From a checkpoint of a small mixture-of-experts model trained on Wikipedia: a variant of Muon for the experts, 10456 steps.
Below are experts of layer 12 (counted from 0) of a mixture-of-experts language model. Rows are named router (the router's row for the expert), gate (a neuron's input weights, with its number), up (a neuron's input weights, with its number) and show model dimensions 0-95. Each number is 200 + 40 x the weight over its row's rms, rounded and kept within 0 to 999.
Before each expert's rows: a language model's description of what the expert responds to. This comes from a sample of Wikipedia text that the model never trained on.

# expert 20
What it handles: Table cell separators
router,161,206,157,177,183,221,167,210,165,254,228,243,286,164,232,169,207,193,226,126,190,239,132,230,230,171,213,193,161,197,208,172,183,243,152,186,322,156,145,208,220,215,256,190,133,110,156,133,211,237,212,202,173,203,176,179,186,160,171,148,195,196,150,262,190,171,133,171,222,91,181,191,252,218,149,213,257,187,216,219,201,153,219,207,246,148,241,177,216,203,120,149,220,202,188,159
gate2,218,145,186,187,225,223,182,187,231,219,248,185,233,224,182,110,131,265,250,169,243,161,205,125,213,205,133,167,195,172,217,167,201,230,154,200,211,199,222,244,200,166,243,198,240,187,180,192,161,238,191,136,186,170,230,237,241,182,212,187,122,171,231,244,282,183,184,197,206,313,172,174,235,200,237,237,212,103,191,181,222,252,116,195,229,200,201,222,122,296,171,127,197,243,220,228
up2,193,189,217,214,182,139,212,213,195,155,233,262,182,93,213,243,209,264,222,169,160,231,214,217,242,160,143,173,269,262,209,275,222,175,187,239,274,137,188,199,203,134,198,160,215,176,224,187,171,187,233,211,212,155,151,157,261,235,182,169,212,172,161,163,209,135,216,173,204,211,154,234,185,87,211,170,147,203,162,185,212,139,114,194,163,205,199,263,145,228,254,122,240,181,186,191
gate3,165,294,172,210,161,232,186,186,190,252,186,198,136,163,197,179,170,247,155,277,240,263,230,127,277,222,147,179,165,179,256,180,243,249,189,251,230,187,143,220,190,180,156,181,214,187,241,196,231,219,182,197,161,195,155,175,99,233,195,141,213,241,276,239,165,177,161,192,164,189,212,161,248,280,181,193,226,171,177,173,161,233,136,206,148,173,192,248,189,250,126,192,204,159,209,279
up3,289,133,231,237,216,142,191,191,279,160,223,210,163,257,227,237,206,175,209,179,189,230,159,217,102,160,204,168,261,197,129,241,238,207,173,186,174,164,236,183,171,221,236,182,193,263,179,186,222,259,223,216,249,170,241,272,305,188,129,218,154,200,191,178,246,160,216,184,235,127,204,203,214,135,190,207,177,255,177,237,194,151,223,186,226,194,132,200,219,192,261,169,195,224,144,114
gate4,214,193,247,251,193,142,239,214,234,164,176,213,204,197,233,117,249,198,197,210,202,215,230,229,227,258,177,215,187,259,178,158,274,189,184,150,206,209,249,201,208,209,245,159,189,221,239,177,214,262,190,269,171,211,207,148,161,163,214,287,169,132,247,118,105,204,187,193,120,310,200,198,196,157,136,221,303,162,208,203,203,147,191,183,235,247,211,216,213,270,158,180,163,195,184,196
up4,165,167,159,227,243,82,171,182,123,199,252,145,151,247,201,252,177,217,183,202,199,321,209,196,210,243,199,219,285,217,173,165,215,142,141,223,219,197,206,209,234,143,258,193,171,158,220,201,162,151,233,124,208,194,178,231,219,201,224,162,174,202,222,182,170,171,216,212,263,285,185,188,158,215,185,107,192,238,142,212,188,192,179,131,200,216,282,182,161,235,208,182,225,216,209,134
gate5,230,149,170,252,254,215,221,238,246,171,241,236,177,191,226,186,154,231,204,271,217,160,289,139,230,244,203,205,218,171,153,265,147,216,166,159,254,177,204,205,157,235,224,195,160,150,225,329,216,167,170,161,195,173,184,160,137,252,188,147,251,181,218,208,167,264,184,169,188,247,167,202,220,155,278,222,204,178,174,209,192,254,179,185,218,188,155,112,173,214,281,196,164,157,258,188
up5,263,110,204,178,210,172,174,247,183,246,198,253,211,173,212,148,140,192,227,189,191,172,225,154,240,243,153,148,233,145,170,216,159,156,164,164,252,151,233,199,147,244,284,195,165,136,210,258,254,227,179,191,240,205,223,166,194,171,177,136,260,197,250,198,233,299,143,190,150,213,136,184,174,212,299,197,194,209,145,214,159,227,252,222,219,156,205,191,202,148,275,217,157,205,219,180
gate6,242,198,164,239,167,204,246,190,188,225,269,233,165,243,186,166,169,171,180,188,172,121,211,215,183,210,193,201,179,207,182,172,159,109,294,248,219,177,158,206,162,209,186,229,198,164,176,175,237,286,132,270,228,197,238,271,225,243,224,168,204,258,219,240,180,243,199,200,213,266,277,235,158,156,159,151,130,161,164,195,163,126,158,263,164,134,177,234,159,169,182,232,130,222,201,174
up6,173,209,233,225,230,190,156,190,184,197,168,141,268,200,249,245,153,195,191,156,239,276,231,161,213,138,240,215,210,197,221,177,251,203,123,150,220,244,204,184,220,236,176,150,162,220,183,268,134,139,235,163,190,237,155,148,220,158,144,204,228,162,223,191,190,154,155,271,137,155,162,118,191,176,160,224,185,217,206,216,233,290,150,166,246,301,215,184,220,269,238,176,241,234,204,184
gate7,213,164,171,170,199,137,161,199,190,240,221,305,208,213,148,136,184,224,199,219,173,222,184,196,201,189,196,232,200,242,226,171,198,131,214,180,178,133,285,130,188,213,175,253,200,197,292,252,229,257,154,236,169,185,179,211,180,184,180,190,113,178,157,218,202,246,210,167,82,149,156,197,277,187,231,155,190,218,233,254,176,209,188,119,123,203,211,204,150,217,220,143,188,264,223,202
up7,144,239,228,192,205,166,159,221,167,252,187,214,118,165,107,185,252,161,203,246,235,197,251,171,206,206,157,226,202,207,206,202,280,120,223,175,176,143,208,148,199,201,202,179,165,214,220,148,272,215,201,204,147,234,147,206,212,171,221,259,191,237,158,156,133,270,232,184,201,229,210,149,196,214,204,123,146,242,302,262,260,191,253,109,162,216,200,228,192,155,173,186,166,167,194,227
gate8,187,243,164,199,229,176,278,234,253,172,263,261,208,201,174,240,164,202,188,286,178,172,227,230,242,277,158,228,136,210,159,261,207,169,162,173,182,217,183,260,136,225,251,279,196,253,226,232,130,203,202,168,242,232,266,186,215,196,197,183,187,203,195,148,191,183,163,201,136,161,194,174,178,190,166,261,259,215,176,260,176,252,201,161,215,198,290,258,182,204,186,236,286,281,203,208
up8,173,202,205,252,261,184,262,241,258,191,177,196,212,175,187,247,204,203,194,263,201,185,193,194,222,292,149,272,158,193,144,243,178,232,145,148,142,183,206,237,104,244,296,259,190,234,204,164,180,111,222,236,244,231,253,214,259,203,207,181,287,227,191,208,188,190,177,288,225,166,205,186,215,180,135,259,244,241,201,141,177,220,242,160,203,156,201,202,250,188,196,196,230,244,223,177
gate9,196,259,121,150,141,141,193,248,205,230,216,153,154,196,183,164,169,235,195,136,260,173,213,271,212,224,178,224,192,194,201,182,137,229,178,253,199,267,134,170,165,237,221,170,195,283,163,114,157,197,200,299,160,290,240,163,150,197,222,216,198,210,183,175,192,271,230,204,230,209,219,187,198,282,234,186,200,196,224,211,201,280,202,219,174,220,181,195,234,175,139,140,162,202,217,275
up9,280,107,276,246,267,236,216,152,180,145,248,214,252,190,248,189,269,144,222,187,168,202,221,174,252,222,222,218,232,147,214,246,213,174,179,204,177,197,261,231,174,160,200,220,210,251,200,220,255,165,199,132,250,87,209,203,203,247,205,238,215,263,145,229,203,161,247,204,199,203,186,216,219,193,144,215,261,158,159,159,222,203,137,213,222,166,232,213,214,163,263,268,228,228,143,149
gate10,165,202,166,226,165,177,261,161,214,258,217,165,157,158,164,263,201,251,144,209,201,205,173,190,196,201,269,145,267,213,222,227,250,125,149,184,178,189,218,202,267,129,116,182,177,163,203,162,119,171,123,133,184,178,225,194,131,236,186,199,219,123,228,193,175,205,233,234,194,152,234,199,265,179,180,179,240,175,253,232,159,263,224,178,158,194,179,203,190,228,319,201,175,218,169,177
up10,240,206,174,225,215,357,239,234,228,165,228,210,134,171,247,175,177,171,215,170,113,188,249,195,200,183,151,231,180,225,237,136,219,262,240,253,260,191,208,174,199,187,147,245,166,181,212,291,179,189,188,229,277,248,220,213,159,197,223,167,163,173,171,251,208,226,194,169,162,162,199,173,162,181,124,233,250,178,170,121,162,173,209,179,141,198,210,236,253,150,152,202,194,184,224,243
gate11,204,217,215,198,205,217,272,165,243,225,282,178,159,235,195,207,233,165,230,233,180,173,192,237,260,253,204,175,192,166,114,150,173,217,221,216,229,148,187,163,172,188,178,202,226,206,130,283,173,140,132,238,203,186,219,142,162,202,136,240,261,160,242,196,223,196,211,216,174,215,241,260,210,199,176,267,170,218,166,146,201,218,154,293,147,148,192,134,133,166,242,178,213,310,193,173
up11,193,174,162,133,168,187,176,239,244,173,180,223,248,208,174,185,197,197,215,211,222,189,300,195,169,150,232,165,225,229,213,232,246,163,199,170,134,189,235,306,237,244,205,108,232,155,268,153,177,206,218,213,237,237,206,235,207,205,263,229,183,173,231,229,160,257,227,168,230,153,205,197,155,179,220,172,249,158,276,166,198,205,181,182,219,203,152,300,255,264,191,191,152,104,242,253
gate12,178,150,185,208,160,175,196,210,186,185,111,231,197,271,242,221,252,212,139,156,182,145,172,89,222,178,246,174,172,190,218,205,121,183,120,229,235,117,167,199,212,194,180,228,198,185,194,316,183,212,177,160,161,213,240,259,262,197,194,199,198,204,212,151,222,241,114,162,192,202,168,229,250,223,224,210,234,226,246,225,152,231,231,247,220,149,233,222,167,143,185,268,216,230,274,199
up12,150,261,181,186,249,198,181,192,245,244,208,198,225,232,109,182,123,235,208,164,175,202,209,244,334,254,231,233,128,98,231,224,157,165,214,205,220,213,256,200,222,196,263,208,213,192,191,233,187,229,182,150,220,217,191,217,247,180,240,199,251,206,156,150,183,206,220,236,211,214,218,119,237,237,203,231,169,158,173,218,132,196,250,227,209,185,238,146,224,208,199,203,176,232,282,95
gate13,165,195,263,227,225,179,185,233,245,208,117,136,273,208,182,207,186,187,167,201,286,212,175,167,267,189,115,203,161,285,256,232,173,224,207,242,271,246,249,183,213,159,194,210,244,115,176,229,224,233,202,225,196,164,173,182,177,185,228,125,160,133,261,175,199,128,105,204,183,170,171,149,192,187,176,227,155,216,228,206,110,229,225,164,175,171,221,228,171,162,214,211,227,180,249,198
up13,146,228,227,172,129,231,201,147,251,208,131,215,292,214,190,182,285,239,183,166,260,219,174,170,233,248,143,174,150,187,205,276,134,254,173,274,245,204,214,141,253,187,223,168,227,162,198,294,218,229,202,172,184,156,211,190,234,266,132,183,140,175,211,212,137,157,121,238,241,202,187,160,172,193,184,152,192,202,223,160,189,217,192,162,155,184,214,240,155,207,231,223,242,216,208,254
gate14,110,238,210,220,209,238,192,245,201,244,268,158,212,245,224,185,198,222,209,159,119,188,252,279,232,182,238,141,220,183,226,234,181,212,247,273,157,157,212,243,240,172,246,231,186,200,134,220,162,171,190,170,260,217,282,188,201,254,237,242,250,198,143,214,225,207,148,238,166,199,211,134,208,140,280,221,123,254,186,162,245,153,206,176,173,263,215,199,167,193,212,245,174,222,274,176
up14,179,158,181,181,223,174,241,212,171,188,233,215,155,216,203,197,159,190,178,164,174,237,99,218,230,225,147,263,202,240,236,262,219,250,177,216,209,239,282,241,213,182,257,230,181,236,129,235,187,223,138,224,187,215,189,190,165,132,177,182,235,187,292,199,221,189,129,114,96,203,209,145,184,252,107,244,244,244,232,187,255,171,218,192,150,145,191,256,180,242,232,217,217,221,204,176
gate15,200,120,211,139,220,185,175,198,100,213,220,168,181,215,220,174,153,231,184,186,192,245,297,134,239,179,186,215,286,223,246,259,129,212,203,206,238,236,228,224,174,266,226,142,193,228,214,253,228,236,207,226,224,195,154,196,185,215,231,280,133,195,135,134,205,147,171,178,248,247,228,233,138,243,176,226,196,241,155,212,246,191,208,159,146,204,233,261,186,223,145,134,139,189,196,209
up15,253,285,244,196,226,229,214,234,299,184,149,281,228,214,147,223,186,205,227,179,167,257,48,258,247,190,191,153,165,188,178,172,219,201,218,194,192,232,188,190,224,181,176,236,232,176,181,205,208,174,164,254,223,167,234,202,216,149,233,149,239,178,215,273,152,230,238,174,157,183,214,165,289,200,182,210,175,185,224,225,157,187,158,246,161,152,187,173,174,181,230,292,267,218,229,235
gate16,220,177,195,149,219,147,162,156,95,152,214,195,139,142,163,253,194,173,227,241,249,265,172,220,182,279,156,189,121,243,213,219,169,187,168,184,144,180,210,187,197,209,178,221,226,178,191,210,222,193,125,238,166,116,232,185,226,159,267,209,249,309,170,146,208,227,159,173,150,203,138,228,206,210,240,196,234,212,195,250,221,200,208,172,206,281,148,150,180,188,156,276,168,237,201,202
up16,185,192,190,181,224,224,182,254,199,227,174,240,256,300,256,126,224,224,239,179,143,138,214,123,218,207,144,203,277,264,224,202,164,196,209,239,239,237,228,183,244,165,255,198,208,230,190,187,175,138,268,183,171,210,195,168,159,227,232,216,179,195,210,245,257,192,214,159,246,196,121,133,263,228,180,274,225,293,221,185,212,172,204,188,288,170,244,232,159,262,240,195,207,172,166,180
gate17,188,232,188,180,214,119,162,225,181,283,173,230,219,168,178,152,188,189,174,166,257,210,261,203,218,274,157,229,146,257,273,225,222,230,148,179,254,224,214,266,233,207,175,180,234,118,198,234,160,255,248,163,194,217,199,165,161,216,222,211,256,280,215,225,214,255,114,172,170,169,202,204,232,197,185,164,215,166,169,263,195,214,212,201,156,220,207,301,186,130,223,207,272,271,162,234
up17,186,245,188,228,153,140,137,186,249,207,222,197,299,161,160,187,175,262,221,204,212,164,179,163,232,200,224,195,155,283,214,241,226,252,204,175,192,186,178,274,226,153,221,207,228,204,195,223,175,233,196,119,279,199,149,261,158,216,65,226,228,224,227,225,234,228,278,185,212,266,168,243,176,187,182,211,202,209,113,258,219,212,194,242,141,219,151,241,199,168,191,174,176,184,160,247
gate18,248,163,186,189,186,225,304,196,208,179,201,197,161,242,174,142,150,196,227,206,162,214,185,174,143,131,200,187,119,189,181,156,239,156,269,193,191,148,255,241,190,191,227,209,130,231,165,197,141,193,189,269,210,184,174,251,209,192,124,195,185,176,244,152,236,240,197,121,184,277,202,322,172,176,210,218,223,176,175,159,202,269,195,223,109,197,246,159,189,202,214,235,257,190,251,192
up18,243,237,145,147,184,211,280,164,149,143,204,228,160,210,161,164,166,172,189,279,198,204,175,212,176,196,185,177,189,215,170,152,230,130,221,167,241,184,167,184,246,183,150,216,196,236,216,188,194,207,152,270,261,177,175,170,238,191,160,160,181,142,228,201,214,256,205,116,161,273,194,317,166,157,199,247,269,254,190,212,235,233,239,207,110,217,206,237,157,213,250,236,251,268,221,206
gate19,228,177,138,94,194,215,151,230,238,184,188,152,175,187,132,163,164,244,200,183,221,162,185,169,181,206,238,104,199,179,240,145,250,208,196,193,191,149,178,197,243,236,209,226,180,194,217,257,240,165,191,136,236,152,144,240,137,258,137,195,236,175,255,230,164,267,255,195,196,168,217,278,208,197,222,215,250,210,220,215,208,225,222,242,148,207,155,287,181,193,295,154,134,157,186,207
up19,242,151,171,220,176,199,223,244,261,197,236,289,215,224,265,161,202,169,246,145,207,163,136,152,153,254,234,240,252,211,189,203,208,220,252,234,135,150,168,116,199,210,123,264,228,220,210,183,167,219,154,206,226,174,226,268,165,231,181,182,242,208,232,224,191,199,140,230,125,155,165,181,296,207,217,222,200,192,212,128,175,184,221,196,146,98,182,259,193,191,145,174,180,211,206,164
gate20,247,176,278,224,213,222,154,229,242,184,191,237,251,206,196,202,218,142,224,179,198,212,185,182,145,161,276,193,143,233,193,183,171,187,210,167,272,151,201,185,299,253,124,212,163,194,216,207,169,234,187,204,164,218,135,247,185,179,198,226,201,145,92,168,204,191,195,195,83,152,188,168,188,110,161,223,207,205,157,166,135,214,202,139,186,226,216,262,199,190,151,227,204,138,201,277
up20,158,269,148,217,183,148,218,202,247,219,224,115,143,115,175,233,189,224,154,258,177,206,155,233,232,154,132,209,209,239,190,235,204,238,217,181,196,243,197,230,158,150,199,179,237,188,187,217,204,145,240,203,196,140,274,159,160,247,202,226,224,200,228,258,149,248,250,227,322,256,184,262,179,221,230,144,213,162,195,260,237,200,148,252,140,207,222,181,194,269,219,218,165,251,227,201
gate21,176,148,189,213,274,178,234,144,178,156,133,180,279,160,170,163,202,160,188,211,210,148,200,227,262,276,158,291,218,166,225,254,173,204,150,203,210,156,214,165,240,332,182,161,239,205,236,174,153,201,236,227,218,218,228,239,172,234,202,171,178,165,161,150,223,189,135,169,197,178,153,195,273,259,203,189,161,242,200,236,189,203,197,212,211,150,130,188,275,159,235,193,276,222,173,202
up21,209,132,141,176,196,172,200,144,144,161,154,172,208,165,211,171,258,187,219,205,187,156,144,219,204,195,172,274,234,125,269,192,187,201,141,223,190,184,226,155,214,256,178,188,260,212,232,145,111,222,269,207,206,227,265,260,172,230,146,182,179,173,214,172,206,230,124,172,220,239,93,188,269,254,226,142,168,237,144,187,230,205,180,177,175,148,199,169,206,175,196,207,274,218,206,133
gate22,120,204,184,213,140,260,84,242,171,206,196,216,192,187,292,183,184,257,225,196,160,198,191,244,212,176,199,136,200,207,182,209,157,237,194,142,295,218,229,246,198,210,197,224,237,161,170,226,189,155,262,156,184,198,237,165,140,209,200,169,211,245,236,201,262,250,219,280,132,242,195,140,216,211,216,180,160,213,133,215,190,163,211,180,193,265,173,195,233,150,157,272,188,238,247,279
up22,165,186,193,174,248,235,194,178,141,246,211,250,213,178,199,192,263,289,283,179,252,271,154,245,130,190,145,172,217,231,132,265,240,167,187,171,174,203,201,187,193,185,205,154,189,273,171,183,225,150,227,163,139,158,225,246,183,222,246,209,194,225,176,171,258,221,209,149,191,221,203,152,191,251,225,52,247,180,217,186,183,222,245,160,258,252,234,227,244,172,225,157,191,215,228,213
gate23,162,165,175,188,165,182,218,183,287,171,178,194,166,164,192,223,232,219,175,193,197,76,226,223,251,180,162,190,247,168,242,273,235,292,185,191,179,273,240,161,268,200,197,186,174,189,169,248,208,264,195,161,195,249,170,144,223,207,116,189,253,175,260,129,176,230,231,231,156,157,188,182,218,232,184,207,199,248,175,219,253,197,238,238,244,224,250,174,215,203,138,224,247,267,283,179
up23,203,201,133,219,252,205,256,183,186,188,142,238,184,180,173,234,188,270,114,188,203,172,181,188,176,173,138,235,249,219,187,232,269,215,160,167,191,142,202,139,180,193,111,198,145,176,164,243,202,212,207,116,163,203,224,201,176,232,114,223,247,162,212,165,207,198,258,262,179,156,276,236,288,191,161,243,241,204,186,229,217,199,181,180,144,268,214,197,210,266,160,143,212,258,259,228
gate24,208,242,203,193,214,267,193,197,201,269,220,280,205,235,212,193,179,176,203,188,136,120,199,245,223,186,205,200,186,236,207,227,203,241,280,186,245,137,200,203,302,289,209,192,212,269,222,198,166,183,219,245,177,144,215,246,179,295,187,214,175,207,242,179,187,134,244,145,213,247,177,206,265,155,225,262,273,247,244,185,165,156,189,178,190,183,189,213,231,203,236,267,215,228,284,132
up24,212,186,179,222,270,285,183,203,227,242,174,196,184,193,138,241,228,168,171,130,170,220,239,212,207,175,237,126,162,158,207,180,174,213,252,212,228,192,162,131,234,196,157,225,191,242,169,191,155,210,237,275,203,166,198,173,164,253,162,199,158,234,272,194,147,149,148,160,252,221,125,182,210,168,205,233,199,271,208,152,254,168,159,145,244,156,214,239,269,223,172,244,155,151,303,164
gate25,174,136,242,121,117,127,180,236,245,135,200,257,239,275,154,217,219,157,184,192,190,197,243,178,186,251,203,234,190,256,219,169,206,201,190,223,170,282,223,235,157,166,256,220,252,152,175,145,207,207,245,149,244,201,195,169,191,181,280,227,239,260,194,199,285,174,228,179,217,225,131,137,248,181,268,220,192,216,233,151,180,219,190,235,251,156,189,211,210,248,202,245,221,134,152,201
up25,149,234,182,200,206,255,289,188,221,206,184,212,166,226,199,250,186,158,166,192,117,202,217,166,176,194,231,186,201,163,184,203,187,207,205,175,234,222,220,161,161,163,172,247,199,264,159,165,191,178,189,198,213,196,179,201,184,162,234,266,204,169,193,162,246,284,170,196,202,159,145,88,247,277,159,219,155,172,201,150,156,188,176,209,210,130,191,223,212,250,155,137,197,151,316,319
gate26,282,159,215,194,195,187,290,245,198,260,186,186,206,160,197,205,215,194,211,176,210,206,200,195,204,211,199,195,170,77,238,205,170,244,176,230,190,207,208,179,263,277,327,179,212,201,221,184,200,116,177,149,120,209,274,230,185,200,229,246,245,175,166,214,227,188,260,237,157,225,176,165,249,164,206,229,179,314,268,209,145,195,159,160,181,208,240,238,210,214,202,222,166,210,228,248
up26,185,135,254,189,248,138,191,160,212,242,225,268,173,205,267,195,180,235,221,210,234,216,160,197,148,212,180,146,209,101,185,230,138,159,204,207,222,228,277,220,200,247,245,218,231,104,135,220,208,195,183,249,89,192,219,276,229,275,145,240,240,185,163,165,248,194,206,206,138,234,206,153,189,125,190,154,212,223,204,246,203,164,230,207,202,166,222,172,140,158,213,240,222,163,189,192
gate27,208,241,234,167,208,220,243,152,174,236,165,153,164,231,164,229,204,167,197,154,150,221,252,226,269,139,172,145,315,202,215,225,178,188,151,237,163,210,251,217,301,175,267,200,165,182,239,224,173,175,263,241,213,115,172,216,160,218,258,206,120,225,170,219,262,215,214,179,204,233,133,154,168,254,148,151,189,192,207,195,175,183,179,228,242,183,189,214,173,285,149,159,176,179,252,221
up27,246,149,223,164,177,131,233,232,129,208,156,241,165,159,219,178,253,99,214,260,199,107,186,187,161,161,170,240,154,166,223,235,105,186,239,194,194,221,228,192,194,222,216,169,204,232,224,244,227,250,171,207,202,209,237,213,291,256,191,258,176,209,202,154,161,204,189,204,217,170,178,238,171,277,200,183,212,173,247,210,201,149,224,87,221,162,272,136,215,186,165,158,205,167,160,161
gate28,178,190,209,162,240,267,245,257,243,200,211,260,175,261,226,125,201,124,222,278,211,212,157,220,208,201,204,183,168,196,192,315,189,200,175,250,192,158,137,160,244,260,203,203,295,193,185,211,270,203,241,149,218,203,234,165,264,218,180,185,144,179,138,203,307,191,183,226,133,221,171,207,186,213,176,169,222,184,207,230,159,247,131,232,213,165,280,221,198,154,210,202,188,232,188,166
up28,181,180,169,175,190,183,138,191,201,173,152,183,219,158,203,276,172,274,193,224,199,203,207,176,172,207,202,229,180,126,215,174,97,183,228,209,225,239,250,191,192,190,251,206,197,209,200,218,135,201,167,161,164,251,242,212,107,133,186,276,225,133,181,208,224,225,158,212,274,197,160,192,236,190,211,250,177,232,261,127,284,193,170,171,191,216,127,103,254,177,162,212,285,212,214,230
gate29,197,184,194,240,224,164,225,180,197,191,250,172,292,210,234,199,150,225,201,226,205,195,192,177,246,181,203,236,111,233,201,202,187,170,177,219,124,223,205,256,201,226,130,235,251,163,161,233,185,255,210,118,207,185,185,242,216,286,179,242,186,173,167,218,173,240,207,276,219,226,188,327,210,153,189,204,176,176,207,183,252,183,180,210,254,168,227,144,169,144,288,125,263,251,222,262
up29,214,136,216,197,218,173,221,182,185,235,245,180,289,232,173,151,141,248,180,223,215,255,191,198,219,195,209,230,122,206,178,172,204,156,212,214,120,186,184,229,160,223,185,248,247,159,127,251,246,221,185,122,189,158,255,228,171,258,256,251,276,189,176,273,166,209,175,243,212,210,209,315,197,250,208,201,211,216,236,166,233,175,179,165,230,174,183,155,164,183,260,140,278,215,208,269
gate30,232,279,162,178,162,167,197,237,207,198,233,241,159,170,166,261,185,190,280,254,185,188,152,199,103,199,189,218,270,175,262,200,234,268,140,184,213,198,213,195,225,191,156,187,165,250,203,227,213,229,231,172,123,262,226,272,248,170,212,177,185,121,157,174,135,256,287,208,211,197,166,119,157,247,163,173,269,199,185,166,172,151,238,205,185,211,215,232,195,144,191,182,150,167,210,171
up30,93,150,160,240,242,186,116,194,149,189,195,188,229,172,196,177,211,160,180,174,268,238,207,187,163,179,195,228,159,225,167,198,138,156,188,178,228,184,204,104,179,222,187,274,224,221,277,144,172,270,203,215,263,136,229,194,182,144,222,212,215,156,245,210,230,142,142,234,207,196,160,215,186,262,218,178,128,160,272,168,256,229,262,199,205,167,185,246,212,206,246,227,150,181,258,241
gate31,208,192,220,207,207,185,237,185,250,228,179,167,206,233,206,144,171,164,136,244,205,193,154,185,194,254,216,256,295,221,199,233,199,157,256,181,340,240,238,183,201,253,186,231,131,151,222,220,229,250,196,187,159,183,212,158,188,181,165,247,179,184,170,276,164,198,220,225,159,218,175,143,173,180,195,265,154,191,230,269,226,165,191,140,211,192,198,162,250,210,205,165,195,314,230,295
up31,202,146,233,221,289,237,228,184,151,198,241,160,179,178,180,214,193,213,219,214,241,222,167,173,267,167,210,185,237,115,216,203,183,199,247,153,207,184,215,188,161,186,240,166,224,197,155,206,226,259,190,248,242,231,231,165,83,150,182,280,237,222,192,189,224,143,196,229,200,241,238,225,193,188,262,80,187,189,233,137,176,259,247,161,215,213,210,161,216,265,78,211,238,213,211,200
gate32,243,174,240,241,179,218,247,193,229,219,211,220,111,201,169,226,183,162,245,184,234,222,257,201,249,180,245,239,226,187,195,218,276,212,222,164,190,199,218,248,131,167,134,244,236,249,217,209,218,157,168,253,229,263,184,234,185,239,193,234,195,150,218,191,209,177,217,262,152,267,216,309,147,194,172,173,178,147,211,277,220,194,233,149,142,227,258,228,220,182,193,252,247,166,256,89
up32,239,218,192,236,138,169,163,288,145,180,189,178,207,135,235,209,248,151,197,205,222,265,187,170,250,178,173,270,247,222,197,173,153,129,189,206,185,207,251,183,183,243,169,232,230,143,239,189,197,181,276,217,234,240,176,203,185,209,94,232,167,183,180,235,246,269,218,244,166,290,252,131,192,192,147,175,170,171,249,199,154,189,218,243,184,216,253,189,210,166,147,270,124,220,173,167
gate33,149,219,188,141,224,213,213,227,202,179,231,175,264,242,163,230,209,241,159,209,180,244,225,206,212,190,180,318,238,270,160,271,198,240,302,188,225,202,200,187,197,209,245,257,188,246,255,157,231,214,237,255,203,193,204,267,240,165,236,191,187,272,181,121,146,217,235,242,199,233,198,206,155,271,246,206,181,149,224,288,189,215,211,258,149,213,178,217,161,255,211,238,229,273,175,163
up33,102,215,189,165,161,219,209,165,188,191,169,230,277,229,195,221,236,240,152,184,178,241,212,226,219,198,289,277,240,245,234,260,116,242,211,221,214,196,216,113,171,226,286,218,217,197,200,145,262,261,196,201,233,226,224,248,230,222,204,235,226,267,217,153,207,151,211,295,153,233,215,177,233,234,233,175,206,161,213,260,167,195,165,243,172,193,130,251,173,243,229,234,222,181,146,172
gate34,258,174,165,247,160,193,200,169,250,212,197,226,117,193,168,122,220,242,139,196,195,228,202,180,215,190,140,161,212,210,206,212,212,181,216,225,223,209,241,174,247,226,129,218,173,168,148,199,232,164,167,248,186,228,248,239,216,191,228,284,252,204,221,152,233,243,150,149,192,207,233,189,192,93,173,185,163,207,161,234,146,141,226,176,110,120,93,200,164,228,292,197,168,202,198,170
up34,153,203,240,184,213,107,155,169,173,213,200,344,252,212,220,175,220,202,183,134,222,249,216,191,196,261,239,173,209,265,215,153,202,231,237,226,183,275,214,210,278,173,272,193,192,157,181,173,244,194,186,191,147,259,176,173,238,224,190,166,259,194,204,207,152,264,183,151,201,131,195,143,195,257,197,143,216,224,193,215,133,193,194,185,248,179,193,136,192,147,156,214,129,183,213,144
gate35,211,206,254,162,112,176,172,231,140,173,211,179,294,252,222,121,190,143,197,148,186,222,205,217,187,229,166,177,171,185,253,267,215,210,122,231,149,173,242,202,265,220,229,211,181,239,241,247,215,202,183,131,209,160,195,221,183,229,105,152,263,313,204,218,183,156,255,219,217,203,241,174,222,252,167,274,163,184,175,226,196,219,168,210,191,171,221,196,178,185,147,221,183,212,292,200
up35,241,212,149,182,115,174,254,167,166,198,171,161,207,187,206,105,241,237,254,269,138,218,201,192,235,244,164,169,114,271,180,165,160,217,216,216,219,245,156,216,211,225,156,296,241,192,174,196,262,203,182,213,209,271,193,197,219,152,164,261,154,268,198,145,163,186,203,196,288,194,208,180,236,132,227,192,154,215,179,226,259,144,215,190,186,169,151,216,224,148,153,246,212,214,159,224
gate36,178,176,116,163,254,201,223,149,180,182,213,214,193,151,172,233,156,204,245,218,199,186,211,159,192,201,194,193,201,192,120,186,220,163,209,175,149,188,212,186,188,246,257,229,204,228,221,178,227,237,193,188,245,160,111,224,210,238,225,244,161,208,105,125,173,214,188,227,218,250,298,255,188,198,200,271,212,168,163,220,275,214,190,331,208,198,290,220,207,184,226,210,143,239,155,124
up36,178,228,209,194,192,211,134,214,166,210,190,249,194,105,206,153,245,182,211,218,210,147,199,144,193,188,232,253,121,230,247,197,256,130,231,192,170,218,183,131,204,278,235,241,143,167,239,235,212,193,163,155,136,198,149,260,218,210,184,211,281,178,164,213,136,164,208,250,182,195,248,184,196,225,243,227,250,193,224,220,222,305,189,302,222,148,233,184,155,176,175,220,128,186,243,181
gate37,130,190,206,200,182,225,233,248,223,222,168,255,215,201,243,162,182,232,218,254,176,209,186,123,211,123,200,183,216,216,134,206,158,298,178,195,224,227,201,147,242,202,87,246,189,222,260,164,212,166,156,216,152,202,189,249,213,151,207,187,189,167,172,201,245,131,171,211,142,278,202,201,168,192,150,277,148,224,212,207,285,194,148,256,213,177,275,240,219,186,157,249,224,198,143,249
up37,92,172,220,225,279,157,264,221,250,195,239,170,223,242,187,194,156,161,216,239,167,198,132,191,143,193,124,184,239,165,207,207,165,219,283,223,177,185,192,197,174,245,215,144,143,164,273,206,135,213,229,240,208,170,223,194,220,162,206,247,232,166,143,177,276,232,225,170,208,225,139,236,183,193,156,248,114,194,160,225,210,180,154,262,248,183,150,201,240,137,197,251,185,264,194,209